Below are experts of layer 3 (counted from 0) of a mixture-of-experts language model. Rows are named router (the router's row for the expert), gate (a neuron's input weights, with its number), up (a neuron's input weights, with its number) and show model dimensions 0-127. Each number is 128 + 24 x the weight over its row's rms, rounded and kept within 0 to 255. Numbers have three digits each.
Before each expert's rows: "comes after" lists some tokens at least twice as common just before its tokens as in all text. This comes from a sample of Wikipedia text that the model never trained on. Tokens count by the router's weight.

# expert 12
comes after: " on", " to", " from", " of", " at", " by"
router:127097157098164096149091188112155112132147174166136118127150080095130127118119134102100154073108128135108126108153109137137140077164107117132134140103115124111139114144083058126117119160148098122128162127140123151169113150158105081128157121156152132154131132126103140123131135157134100112166139077128150151136133064126159164142128137114128089171154160106137126125150125112164107160125
gate0:136141149125163137162064100104104099132170130110091100131092142138122138139172126099154096097116162101116124145093109103134106151131143142085120097122143105178120113149137138142104142121085135157120148132130119134116145103131136118133111129123132151124126130117165149115144103085134131141128104119078152186139154120149147151116133151114086118186114163050102146150131150165125134134126
up0:107124107119146112135126144130104119112164142125141143167074127151126113173168093109095151112095119126130079106122082111177108114147109123095110091155136112147149116141154161104143131126121099152139125116149132174127155113187132158127143130089146173135113124101181123147081115110113143105148136131117141134168132095145082157132151141135099104151156148073162133141135159146132147120171
gate1:173148142143140165135132117117137146090137134106105116099129141092135149179130157085129168119107156133163147094133116137154107147074081158101141107118127139167083169143112115117124112122122130102130130118121099162160159136146102109091150142115178133124144099117121082119124179138124090129108109101133130178168135164141157099098113100171127151109135158123152171162155151105146133190134
up1:123141084124134112104122115131142160137154135134152122152144116111128075168149122133079162147104120120143165128145155141108144073159142187121123164115144104071132157115161142130133114153116139126140139090127148124090128124137148112132109128185083131156092161166119172127168121111175106104125176137083109119087143097142121161160067094118131114123166129105128110156126164102132129074136
gate2:126076123122094120156100141103131127132125128164147122142124110109146128131098111151089145131114154158134085115150126112145145111072074116137135116114138142151134125174097080115104155126109149138106136120101068088118124122134076107138169102158138087106202121123101121111100147137168158148148085133139138125142153131121168107114116145152173116093126143124139144118117124160093163154128
up2:136108104102079170109133151176086126104104134183118171112135124126102083126131174126158104162057128127164125118132161125115130128118099108126136146127123135150121167081165150163108085097167101111118129091170140094107143113157139123155110153099156074173072162120118151117085126088103112100121143163121133124102114125158095135110114153121114106115176111144126105172122186164107084133146
gate3:138122113111118145157140128134150122115129155146111093119128164099172161077132148136118125111114127130131139171138093153136089121135141094114159146147122102123138178094145093150072123147088107109134139129119146096163125127103121146136145154116123093120188144104116144117111163195158094147089152131110140104150129069142082130127109119150119148123128103107118108124123071145114106145107
up3:122149091112140124105127098122147121119146133134124144117128150123139146141120144142111128131108107106114126129101119152142137133085168109140118151114105095123102127114154126115138129146126110111135136122126101138135121129105145154132124184119089139132107139136143089121112138116109113113091137132105193106109113084162105107122097109168116095139124085157118133115132136130118109115136
gate4:124142154114092112096122141128123180175132139136098091145145105121126050092162172110140127136117112127154106114138116119140158105115190128114088142108168116135132151116091079074131131132185117139101126103109143099124154107134163097121123120145168101146190146159116116151127112100088131086142139130127118171099144119137109095161136099153112133160137090119089137106150130102159098134107
up4:107129145118114092171122120107145112130152134123138187137076074141107124124122153140111160135088158117138098139161133115129131115153118135125114108151159107130127135117134113103124111122205084124108129086140145096156088115118116113131131157140123158123124139090140120103151107093133125157157101133112152104146150147072079160118139116135095110141161149166124093125128112136110131123123
gate5:139120113097141122171118109131160117172137111134084165110090161115153128175131103104072140128135107122094125127115169117139094130134140130125119147133079164126169166133163122163117113150109101137095162092151138150160204168167121141162114112130118133116088089175127147103148130141124136143095150153125119125112106142145157120143154172146145110095131146116121088111092107117119112158121
up5:119131128114142159129148097129105123133105136146170114117135104117093146132183116095118160104133092149102098152121154145078109109116147124145132149127147138104119095091106175079143149157088086146118136133123086140095083117153123114145117121111104113121082145111095158116167161115124134137140121111099122124137142115123125153143174153119179115121053103124101137108171159121134125137113
gate6:106114138136152123125099153114142114075169128166145155148120130104151125127146119176119126124134125128147134152101125124112123164100109127138148140151143165093130103102129059125144124117083094089135181119115156136154106159116134123136101121119139106125146145074127104099115144133128172108113117120172098079133165120104128153126136131089093129140131180123128112111174153099056128122109
up6:108092151130114134150126159123113119091152157121167145158120129100132100134134137165134120121076115157160127164097137104134139168109134093126126109119112170111124129106126088144134163102065098142146178127099142156167106152105126124097100124129142093112151113099114107108110121104144173143129136093184137058146144128093122144133141111107113106126143143140139126123145139095056116141122
gate7:113099119148161140196114143086162127134098139131143154144142080100147157043171122114152069158161118164117122160142156154133109139153127160141149118087133124117136131128135118126132111110115153127123108092142098129129086131123129133147169160161119076126113105141148084127140140162147117120109113100141107117177100124116132132121160089137138137093110129167120127089134127099144105136153
up7:157143161170122098146162092117135092134120146096137077159117156128072119173146140159151142155167100158125167144117130144134128100129187191133148163188100142117123175116126122162140136090103124089151092162120159161134133156091118175123113090145087084152123154138123144132137152118113119127148119143116108113095145127145140116119116147133093115093143142120148136124127163142138099110141
gate8:146109123087141111152125157126179124121152073142141128143129147111116128180121149141113143153124149127112113144105140117113131141113128141191153134131133102097146107150116093102109132103093087119122130160134130123127164110138084125096128134129103056157126095073140130098145153121162146151145142134089155150129119141133130147127115108113120129155192097145169100179141125163125138102137
up8:130132124167154119136139111164118123123107145119138163124087110096071136112138106147109154130158101137108149178145099143125133122138149116105121130120121150146149153141126159133127113100149170115116094080107130107143122163129157147144118140125134186121158114147088123174107144116137127138108092115148104123124105096124112111130148099123126124083118165134093146138109122124137137147105
gate9:136143134114134149128105118097095138166173135120106108110143067108145156094127158089091126120147149100117123178120108123125079106129126132129109151124100155151152092156087180117138152133138140167143102140121142090152127135166088148134152146141139126152092127177133118124132108141167157129139119138153089119108093151125149171127116133147210133104136117125141120113086117165155129135108
up9:161120096153138132141129087128184097160148111112161117111132131099123131130091121104108080157111142155116134118093155114113123141125114119128127127162133133155138154114121179101114114134072094084162089142186142125156113098081128135121138125145136094083155090118118131111130140128086123141112107135138160094096137191126137121107087149137140145158141139144137125127192122163107127129089
gate10:137160117096156123086128129123144134098166117088131063131112112101096146160153162097159160132130153148128154134126068124144138124150161135103150145121106094117134120114126111117099088114179175114119104100115095141113178100125109101117111069110102144167143119120135132123184145149149141122143129159124131137151103121138115087126087140088138121097182116111097123138114134104093172161150
up10:127131093133153119134118154137139111126101139071150175115125101131122135066107122149136118128091062085134119126129115101102150124101146093168117132134156110139135112145122110154131156160062115152155126120134124127131121148158155139119154156097124138098089102169105166157091100116147096153116138112128112090153146144119135163157153145106117146128076174124162133141093121126098131120117
gate11:141142153151099152148120156129137147155175133072187111139148125132116123154147131128082128135120185142164168156154128141127155172130138129131081139159131135085121116098159106134124142132177064130116094118134085137094141158183134120098147122101148094131160149111122121120190136120121115148128147097081114156168133111122154149134147177127143131158157156116139142117116162108113106141114
up11:169141139076127153130143157077121145190175144152119140130170114115111139132126096112155100127101164134094142130091122100122146147104080120135143110104092146146155131140062126097128147126135111144198110144168086145139115127152136116095131124127131138156117187143088100127144116112108137116141118101142153133124146156121143110114165102150121129151170130182110130148148133113108132105175
gate12:091162172091138134087150121134131137130149102104161097139132103149122136159084139182091086085140081129150132152113140108104126120088198093161127135128122159150122148116067145129120103122144169186125139092118103112149109083132163086143114165162116111151132142111137131160136159119116159115132100086108144125104119126149162118077134117153128131109132157147118094123094078133121099152141
up12:151082178087170166133120096144130120114108118110127089114133110127091152146140135103137098123148107114140104189122120101094127117124184101194148144131142167147131169134141130152108127138117153186087102094128150129147121086111186116107181175114159136133124167127107119136125119119085114119149117104129126102149099103158120115114118116158143110100134126142149152174095118131094111152156
gate13:100137123127168114147111140092130132119167176136136147138161112104106092130149079151121111092143126135151185091153144134109134123114120111116162148115102133141123159114120158154118102164122125134181138103094137107130114149155104077143129108112126055153070151086093099117130138106108112094132111145112106107112141139115172144160157113138105061150107127071104132099118159120167098123055
up13:063155143152112100121132130162103128152160141138141109131146118134127109146120168133119143150125078169089096135131096103107090106126140131155143139150148135131143114174128113098132122165124090109094121168177136153133137144138128135169086106169098124153146135145122150107124127167138111173158111118114082149132104085128160103128137148079120139118104102152146105129122104130135118134161
gate14:099111143158150091136079107093162128160126141124166070131167093157083100102145143116110199100174086132112128184146115109103131157131121143126155129150112140138151126144133142116112091155087148098139113115152121185146122141128111061141159157190112151106117093162115079127142163152149131152129100111119119100128145166135170105123121111101172129137156123090124098165113122133129162163101
up14:102098135098097120088107112145137120186111106140162095134154112198114111153152151109122155116141114143130123161157115124127129122120142146123160147145128121127126118133151122109127095118116134088143113143180139159125152136121145049128171129175141116110111075183074127111160174158141183132139122108124142105111135146143161141108136111097127113136124114120115141136104124131138134124096
gate15:143143171121140109158094124134144111125094126138143118123151138119098086118125122107109119098157144182099153136134151123123146143109155136130148144121151093107143130086147110115095150155104106118135156118096121073102121117113128113146090152162131114142139098147132123108089151131135100089120123130100130154081106102103171105105087159126073082116126097117147156121159164122115127182124
up15:156120119108163131141125119122097097139145060121141121098092112149044163127143172162153086132095103140114106161112088149154139176180174152132123108147158047149116140120150124120124169152149125126120155153117116132070164116145149142135100119135154107199093143119166137131110110103131131147199134132144153147128125104157129119073106149182105125155164086121134115168138134082131113112121
gate16:121134106125105131119124122096089151134091137153134083152126118149126149111126138101173134177133085126115127130118119118108132172131169148149101185149092134163129199130114117147126140121096126146151194147129124121140108170134178130112151140158141097156126080152097131097125134115132171131159147120133123164168138147159134127127124057133126146110164131108117127159082107107153126154132
up16:140069140127130150113120083102149086156112148141130135121127139117131149101172121149117130140145138140144124144121178180148127116072082126123120125143127139182133151113142128161150131133112121145102121141150155099106127146122110119132139195147142126175147126124137059151101097107112118130091100119156150145102120120145126149111146102131150150099123101153125117139100140143181164119135

# expert 28
comes after: " in", " of", " at", " from", " United", " Country:"
router:151124176118168101128088131124141145098168160146159105162137105129121149108143165127145137110103103132155132150164105117101177120134114169113147143180122094117159129120107095130131102157127161096088129115076112088133125127162106125160133146142181125168112135097114135159139130136119110124151123110130131146125120110104161140114097118080091150118127130091115139115138125181180082093196
gate0:116113125178108158118105137100102108122128138172167089160128161143142166170099136135138135121079097126144096115110111129143113134124133108124128168126123165166160119156122112157120142143118149102104128134107107124138129095177154138178128152090119154113126137162117111106117143131138122145121123080122137143101132144075181128163147079097120107178125158190149079145112177138147129148135
up0:098092158151159147141095143091122137131100163094165103161140088096121120107175117126104135156112171135119104160133106134104125095161128188106112102136068115105119110096139171128108158072107132121127130090124142149161144160120113146134138120114143104140132070129152145145114147123132109185132164114096123103094097149131155109130128092115169131150095114154104127146123133120138129134152
gate1:109112135137147128072139118115104133123096147102066140137118123093117105135149127122149098108108098115131128119095111131140104141127131133120142150129147141123138155143177122114139131146105075104116102090094102098117060142143074108110172164104158150099133147094102077141102109119118144063129121108139083133118135062068143104105141125138143101118129145078174134100085133109133132156161
up1:123151127153140127114133114134097142115154135114102112088140138130161155152107104147132142100166122107169110078139114092112144134117159139139119148101133124098123118138166145095137127157125105080085155139107135133130132184147089113111154167098148164097109144087156103170098103153128137115122146113127133115106109130083110128122138120133141111134108150140167142182112106138148121174121
gate2:118123121142116136066115114112145131135146129148170164136091122132114127141152159154125127129161095172108170150095129153131118103130110147164143173156134132122156112136118107137135080147072086152124113112133151119116138102118142063103114122144071162163149120156103144112137117140087096139121094125113157132121149152069118163134141146112118132113119159170140136175162094102117147164179
up2:145115151194114125139136104118110108132123148120126066134110106143097147104097140106145145117093135096150089131120129135136051119106111119110090162140152133149115099081134139119126092115172150125162118145116121130153151143156127171145133157104120129098142060131144114097138109107128119120153154128154149145103129126189100126089126093141136146137088124093123148142107137085109124106165
gate3:146131122112135151193114097130107120101163117154135137112142099132135121129145138104141102141141109120159098135130130134157168122116163150134061090145095174148106063150147077106158163137145142112172152157125160092144126134137100136117159154109148107114135088093121125098114151154152126156103141118149079131101150138166142140117132129127115169114100099106164103101160115107114129090118
up3:186142157101150159149083111124148106089127139179103159111144150116114106117174124102133107177126133126112106112119124174130137097104166175137089072157142132101110107104092092104158128105113106097128169125147153090135119116162137165128111185111147118110125079079149129155125100148156124111143151123158079099143121112138113125139133144122164136104137117116172138145142112081119090080115
gate4:142117087137116119175131151130132116133139107131152124136125105146119114137108175112094161167128109096097111149111100145168113094111147110138112142141092094085114118167126129124102109132137121140122142158130127109120086100160147097144081144097146138137168137170125070171143112131142167074149098134104106122152127086150125135141138107135126133125131179129102128168123103083114170139107
up4:137134131123125158125096126113149133149122142182109172116121117134125078105115132111132132150114097140149136126158133152186113107124152118106134145116147090165136120157132097109134098136162138108141155118162120133130161172153120122112136155125107144114122153111158117126160116136151122177137142102117101134111143150112174144086089120078099109139085138146140146114129140111137139088127
gate5:186126075086126118128086147101129144123111104094109110139100116117122131148142121126115096132108137122119136119129130109120164129123104063143160134124118140120137096184150149065150106131111110111090122174161144104107132134139101151140129125134140123168111126098140113142139093151134098080113152144122068161148168149173080155109096117139135154119114124140105116135147160159150130161117
up5:126132074088151128110117156173134071091127132065115141161098134108131122139162140130154106087109109133097103118120130124119138101075163155151118122139103091155166119132129114102139166106149158149102110115160145109150143088142186136083130088185098133133099144114097120149105113131114089129157146126130109186117116145151108122142109129132101122094149094124114138154124173139110152138105
gate6:142092132098156115128100104125142129133159127138110140094127157122128111167110116167120115133128116132108125131132136105095179157132113108116137150138102094130118172101073160154153148106135165115128079106076103118156136125141115152085135142093159147134102140071111080128134147129121143140138067131105164106124172126119104110104129109138101122062164138100127071133115114161103108134150
up6:107129142142097141142138151128119099146125155109122091094145118108137169075092114117115153117124139114106124119079123172158076113107165137121132092146134168101123082144145147126102088134127086130090176132174203154154138093111104174147093148126138130130115124162171146107119180163144146121144197112132134104142077087125090158187146141132137114158121137100136156130141170100149100125125
gate7:138143134099152160111111090140119161170177096138131141166117089151158127123082177095160095118139098171116085114147137122137113135134122173152060140095122092098097124145118154156118137091138139120126152135113118103156129137149087154130143093115155120147142183102118114170128133148105084169179140115127127113149129146145065101132130132120125113098151136132146114136126109110091086153096
up7:108151121125111078138122116165116162139141113099176080181152129154120156138130153107147135153080125146125094121091115125100086113121088128141134139169129165128135117106119158095159113111092134138110129126115110133076143125131123106119155150117116169120150122151117177133089143089111111101125158132161136156087122091157135119115100114107135119185083147116125145140144142127127164112118
gate8:103120150146072106124136146106141136125152122153174111168193122147130123130121149128122149146098130129137136106102142134126147108105131135142152136127103141098055133138145141143112123142125103094132154118196123105147149094108169103126125111168124101140105090115113139132110099146111109109103126135135112102165110116169153064108150129100162098133120134089125139119118105116150141126097
up8:151129107094150150134091116112172151100106126154100141117100122142148170143129095115113124114116132148114127098097120126095115133068105162103138112122105087087130120116141069127116108107118180146136118115073187110128145151122119129151131196107121143104110129118087139136115161130139158125090168133122113144078117129148168174108148119145114138173102137141167125108118126146153101129139
gate9:141156127107132113152139144115141113164105133107145112108112130168106144099135130135142092121111139124104120122095143112163104120138131134148118098143127120128143094128144096104112187117156131112122123116126136175111143146133110120125154134186085110137131133131103124101100117112142122105119151093120111130107166133135118133090122126134099145078159146123113093081130141107129148121179
up9:134085096141143130099115158135082120140168142126123107162103113110119139124103174111146108109120168131144136142146108137093113151140122143147085117153124104133141128131118120104127108149140123146117113156125165088093132117136136131126146109130125105150102134122138174142102099163108112110175111171129130135103112111125121124117167127154125117141159150115146116105138113129104136115138
gate10:131126128124121106158120140091118121132138120128120143115124144111096126121123133108153149105135153125158140150127124099107118124148115083125130148148144111146144170133166121134127117114096112110141129092114119131121129124126119101147081154094101128116137128166142138128129147129144090149138119097138098130115146081091122123137168174155115090114111144150166148116127074152108092152135
up10:122088127109121127128125123159130080107120085131102139134105157140156145082072139107217146098118125120134133145145163106113076120174159136098131085141107130132140170139167131110144102152167144129117143113120134110129163146167150143115097137121092133156146118143139133105127134134117130101142110125122144141126115083086119122201101169149077109090132170133140114118153113122135138129146
gate11:103136127096180143114102119149140101141146118152106092078101114127129168111107125155135139111122124122117138112131080134145134108111104117123166134100110124093133132134150081081109135149144155126140126148115077154114126102160105123102161104155135114085131173107149104114116131118096154076105103106155151099156122136123103142101194153147137128187141133063121129121153120122108110151158
up11:151141122150110136163088165075131136124121164137116152108144102113106103150113166098118137178153130121146101121104112138152112143083117088130109108121172117108125130127127157134137133147101125142136110162114085100128120137110160103102105135099143118122127131166134161102090155092129144162104154171165119117143119115133128112118124154173150118079146128133124149126121137105148139091114
gate12:130107153141128147106107114109119116122158109112095075156147119168153137127121125136159123111143105147157111134105143123139177108142103107090142165155116141109130134092107161135120117121175146128120161121106095127105128121143132159113118102108126159167118134110105129127138105120108103107132147131118098151122169139117088113060100094111133130145136105102081138137167155125122148178107
up12:114123133089149175134088143134108123077120117154117139121123178085146126107102088134127093151124113129162114108096115116118172136177119155114123116113129180148110154109088138132115119129123112148119097130136116066080090145148119106146105133141091125104153091144123106132121104196109123109107150152131100112114103170117168108102116096135130166143142127171117138105152117155142122105129
gate13:086124143122133103128154135110153161099127136183165141138138152106118118136135116113126158147150113121134157130140192131133159111160078122125099069182128138111139108112135157126141143169110143122123135124135103126158129104132117098126148123102102153164128128101124137110109120122074122110107120093114168104163102165093128112129109137123104113126146055153154100169148138119122110144115
up13:106138158127140120095123122139115128094130149161143145131142150132139123097140113114125126141134118114131073118114150082106119103149102131127078093174122133157142125135153102108122136156137127079157196115128131114149107141129122123101119139147086162164131094109106162127138122176131121160074120152114163123143109134132120136131133126140072083091171113133120171172140131113142097185112
gate14:126138158079134163132141095152129136169136156080071106157112149150148102145172130084168126139125129096132128119101078134179128130105142098139150113133104130163140103115144118196120167076117129105096098117093148145125126122089099138155137140105116153111139099164117122088121097131129088159132110154081093174087098154179134138121087149104133140148163089102124144112131119130072130123147
up14:152136112133147102167095106134162127090125115086139127118136102102160083130125112147109131120155169160114124143175130098122145093100181135113127104103097119158138140128138127094135148124115155116170118059095134083144142142178113128118155135117138117104091109150103152146115122146135146105116131078087136130119106166131134145126133124129121130146130119138133087140109110114149094166136
gate15:111150116130156095133094122150158115110128101154148169168157113125156135128119148129107120130128133107136103100119132139075149121112152118110057152162157131099132118162117143115089141156093146114134112134124103141145136100147110145119166099130127134120136119150092089129166104086119128124155153097120138113159134152192106131121110107149123098095150113157157123116147168114150103130122
up15:112096147180128107150141137146139111117140125155136156139134108112121143117134149093113101161135113125115078100112126150123151168104128132093086133149141122121143120167096118110133129144114139151122134078147103134139137076139098150090191080161157129154139126145103099135156127102109157135139132064125138117156124138190122124133112131090136094102123145181161103112111151133151113128119
gate16:145147152159176125095113131084135158134128159076161087148156126118097141118145152145141132083100058126133116149178143134142135074120155075110124108154122118154150154121135132112118119118144080091136145120129152113096148143165133118158159152146125132130151149169082147132144136136163134116143111092122157158160163112147127117122162122093168096180122158133112127140119102158143180130115
up16:143143134121078128141178114124121099124189156138142131118149116154124156107152083139145152110147115119105088128104105159149151142123119103121110147113132140132156083102137102132173167121095190171171120130140134157136131085128167130109129083109173139095092129119151122101131146177100155152104133162136118155080130112178121122157124106115075115094174160106132158111126135145114121151115

# expert 29
comes after: "\n", " directed", " son", " known", "\n ", " written"
router:120107155086215098152082204111171152119155157115120084126150096102128113119139130120149134121133110151135144152090125127119187134088109123154128133110122124126154120137133147107151103099067103103128143110139128139160133178134109121142093140142117139121158151094123123133132150133100110101126150110175096114129110096125159116116176135076129137112120123076134113107138169131198121133145
gate0:149088106142091155146122166105143153130168126082099129114114152111128114114125138102126136122126154120156156124155132128129127101140169104117111102133125144125086106128133153123121142126142101085113112154122148129130098106131112161100128115121101089135124170134149101137094092083121141168093127118140105109112137165079068163135119103134158159170169132152124116116118141108128152139096
up0:172072179139101107075118142130143104123084123105126091128113123146122163104143144107099123104124124137127114133138113147131118124133160190101099130099160142154141143141104145076168117126162060097143161124119097130137102143171120139133103106121169107161118134138135149100115120088142159148139092109148141159066133102116120138122132104144126126172145089157126113073073156140133137117120
gate1:117122115107101138168143155123129121113132126127109130133130112118116083158140140145155188157112154132130124107144106147101133141146092089137096156063128182122132125134164168151116119141150131121141143112075158097120141107145107108138157148122175156145181154091123116123122144153165110172120157124141130101162097140147164096126121106141165131065138124149174113137169155103106164144150
up1:142120118131115127124093119148146134112138124091126098142199142108181131140172111129116084147082102120162135126164125154152110119151137128105110112086153157121102157155161154124128157139102166115104136133111126136089089112125149133144096118145130158112139177129143167167139127094123103112120113184164115086134121144116128107129159139161158088137145114142088129117145097163103143133099
gate2:094157193123108094134105104126102128110137170135155126121161105126142105113168114117137155151158141136100137087133179141096154122206106115129133168113141192141112138127140165107154095133131096109131158126129158118123159170167157113120134142111120122118137109149151148149103109159101144165113125108142126142137134082124115099109094172120140116155149117121120140129157150178122119133136
up2:114124106129111136107120110134157129128155174136157127143163174141087121112123116124099133161156179125123138093096177129172147106179113143133117125097147177151117138064141133114143142139156152137168146118176144158077150105136138114128130126103091140115130110124101122120100112105158097113152152098162173107127150157143116147120104145131153084147120097155137155117144103121140179104116
gate3:137094157097132123134095156095122091157142161139134111116095112166132103131110129155119134165177127119104125169116116152073132113140125128158107111148136114133138128126136091132128148096108086119178119156101132121130137143116159122155117142134088124087117105108124082142133146117125109157125106139123158151103162137089130130138124112140133138184143127137151153076138138142077164119180
up3:166116069131097112163167071153134123147120063155161109135137124111156108149134127152148123118096148175167115107139128098154132126154131149124175143124121128143159114127126144146110132122113142104110118133095099135130132139105113138125099106120119113149139141152111158151138151117098104107153121130149140100130100109143138127086085135104108132060191116093145108135109164120153110106121
gate4:099137144121147099192145088088157160078173152129158141161125098127110155124139095154139122090148102139143150146145154157137110167173128104152132141125180153142106094120145137138112140131108148112123142116083112112121163115157168124118155188144133107127103137128110097134154112148139113110125105164134114140140076152123099138159146132138134162141113122134126096137101121142080111152129
up4:137109115078105173085110097125100121146089083100148107106127153161154168110116169120139132171134192120134101160149113134147173096080132154119095126143110121153117102116125115105148129103131119127142099142151159112117096130133085143124093068134114155113135137174185127127150125122129140123150119112150147137113158133102151157134082130133096119145153136167144155120154124125121131131111
gate5:100168153091156148121118087128161111102138117134119156132150118082155103152132137149138140142141088160104155151133123077110135108144121117069110119097121178082089137154110142140152153084117118142175118071105169126120148095107133125124145143096146165145133155152121176119143124138069119123131139138110163131124160132113167095086199138073095118175107125112128134156122117144143109140154
up5:109223157091127101161104182143140135121119136102112138163132140153124111129149107170102102137131095127134152161160149149138114112131081136139117088121110161137081078132123140138106090091111163164168162129128111141149135109098105135115174087117152121126113087117142110120136133152066156158124133164140123108140127155164192125114147125087171136121127110144095114107124101165110136124082
gate6:136113106077139110152175123135133171129107132137120127101146149109074149094123108114123134128121115123104080132147129134133162130142080123140136105148144113149148174115134156174086116154118107118110143140137123148149086190136115170128146082096116144164148139123133136088114095129102068141161111129163092074128134191134111142118134165139179121110145129169134130123127096100129133108152
up6:146137163179140108136103117128116106114160130155080151131141139120164120126142154135150100127114109160180146134096140129118091123123144168127135125091131127122135119146091107090155126108130166118161126081146126104103118115147153149148133175172115095111108129136134141171136136124140133106093163133116151158107130064152148115128103144094119176154148148155135114147145134150126086105148
gate7:096079121101150121093127148117150152135122130104087117092152169130138119133122133131124157113166122138150157103142123120141144198120161109122111117093150150106100147104149137135188117108109096128135088086144154145162158153117104102097134101124136144147160139090089108114117133142144144094110173108127139135127142135136090146101082142106115101144141106121133148156118151157127123161110
up7:139163109122113126164113062147161162077132121133141124093130135131128088143120146119134137133139121133122100186121144126133131095180107135143122066120117116113113184158117115058144101100170132148142134146136095159151149128123134121155154136099110101102100108121128217118129108111129154123149156140153135136114127098079137117165128107126128161153135103105143130099102137119144116132140
gate8:139149138127126138091086129133148133127138156132123153158137118089119164174168134150105108127129123112111078110164130137123135128101163094115098143123117136126158116154111098133068139158156130105109131152130158098126139117151093171106138134149181105116108106170136089145132098148134140148130187104167106122088111136152152103082113085160106148105121133123116170146144128070108122101149
up8:174168135149110156097146130123184156109117125140117125105140157114124155070168165139140112129115132175152137180120178128081117152101185083145124087119083154106143176161100106117118147140118140111115130176131165124116093194108139112130131104122134132131123128149115118172119139139109127129142138128128103090119130113105142173136097107101105140101141180147167139097090185166131119128094
gate9:120129167141143107130093132131123084094166153135139145126123119135117105155154106103136136137103104127116123116122082109127114154139122121129157120120122173123147160120101121168135141083100148145107131143154167150142131150074127110094124126152094153150144124154097162109113118166073071135103131070120132147111123113138105134097152127119148113140126120110191088103115144151145115157117
up9:178121135082122132142127128147112138105158141126158139133133144144098118107125175142114136168114126138147136126125132110142130090135128134147136138116120094109146117149154144101110114139091098136112129102135096151142113116147113120176088107131200086147133165092140104149141079085159169100148165176124126134167143113121123161137093139128121145107132127091106168138144113099128113086154
gate10:153140096094080083108154183113104130110169161109135147139143140135123121150112140106082103095138116129119146140099111122140088120151165090130122108117128163127132077084160120161137136150161098148151164168086162130142136134148155135124104153112182131138111168102164133100079119116089139154093159088184134152131127142122139119129156091139106114137127115124124114137121160114154102145107
up10:121129119127152098079106190114063124097180170105131092119135109149151124147131131144100115116133103126115132107110121126113114122137147083135106117100138166116132138086133127117146176146152151152168161169122151103127117178151128116127115157142121171158108166119147102150092091121114100159167130125135155130158129125137143123113130144113105130092123123132120064121097126138150132130153
gate11:126083106082130133122117184117132078140156161168133121128138118138136107121113090168100086137132089118156171128130127087144129103134119185135119162114107110131129131124130147104143138094137084136106136092116111130092116118164136135138130134130148137169164148132132147128125131155098137115119164146127123095107140115125095123112161134144136099128134107174109106107123147147113134126113
up11:124096116171085129143125087155119143132064087068133135107132161147092118110155114113145114112121143139100104147167143158106094150131138081124106091129107135110101122120119084121119137152137189102153098160143096116123132163097171133167110095118134114124129135119100103131124114099126108156145087093173133177168126117109164140102128110122128141155136166104103115148149087138134128133118
gate12:089102151135099119162137121112109140159124153162147135138103110094110151116115128161105153130115154105094104121124098155129175138184155090162110117083131166164147189112121123138107102117164160149099126138135124121102143098113126129125187117103113104140125139148110120132143157127110109161141138134169110123150145128129107100121123112134127101124129163149112125169156134119146126129106
up12:106106124118198113142086116122140142152150133093122130134118097079122193143126111142116144132123131130116102111138133127111151111121175115156135143099147104171171166133130125141138098124131134088128127116142111150109138097112137127165146104100126104121076117114098100145148147126115138106135152141183149140163139132133166107126154144143148130175136155095126130151153148163157158104074
gate13:102142150143104107124122115094114162112104170147126118150172106150101115050178177133117147105126109167127127113156152103118085139133153103117117078106162114110122099138140084149132130124087135115104126183154083100114096149118124130152146189145095122146145076152116103152134075096168119143158150139121131143093143110121158153121137084107144094117140135130124094150113111143109119135159
up13:139114128121133148179123110154112135148126078116157123120138119121175130157134119114106129137114176137192158141101132143147194129132124105109148130121143135075134148135115133154102120178157117128123147109149097143158111121118091115093117123128132121102091114147106110118143125134139137080108160132122143122105126142133119144100127120169114133126092108151162145138112139166107135144136
gate14:122141127159153114116128154120111115079142136129115102116119148093136140136148138148086150117115136094131160127167139132137120102154103080151160154083147153105113104123154152114131155120153143119104109191150156107125158130184117145147157125075171128086116149146157114133134109162130121093162098098170120108146142152137117103121164132110104116156109130112077128103136143117138119131093
up14:135152131073118135115116150097138165133065123127143138116111151119148161126137091132141113060133136130098105110134134143135139113104180135101091138167145134125177149138120110140130143191153142149124128139117106170120092119136146114105135162166102127122155141106091122124136084118133121152091128096073146140140188130138137166098118137168152109135130165186123101123096112108082079108149
gate15:096163152127128131121106113130107112194154143134153154100170090140126162127121145125163155152119110121146158101171113085129130158117151144166154104180171155125128140137097129126122104144112135132121097120146128126117177149153095110129082104145160188160179132112153131102131149140141098172139164188085125144110110118112113139119129120104129166098111078171159134122112099136187109115113
up15:090125143115142096113127169109079171153136118115146137135128158137130144122082143108122117143096135154134136131167120172141073154121135099111142142127128126115123127148124143109150145140114149153157138099127104098108066164147079110154129132171129114134136116155122147094120111122184147136156136147144120077117111113140118132158137127145104106135172152091085112122169134144111160107128
gate16:140160126116141137101131120092145140108105179121107130148128136199154090110137119102106111092134131182178146135140153126121101147117096132194126090100124138124125163116102130130153106072128101126129116137131105123121110143116153092099100129143161129162097094146087160103126136139113098142101108144129156163126093098131149119146096071149143099120176154147172157101094152125129100099179
up16:165130158039123168133100120133171103128117141142115133126134074122125144121099127096133078130132128126118181146088133120128129120110142157169144092115122131119106126132100117128153125128123061150158168128138149120149121112103099088121122104118145099160115116107101140142113142124129103145121129134119152153122118121137125106159122087135116129102166135100138187131050142119135161109193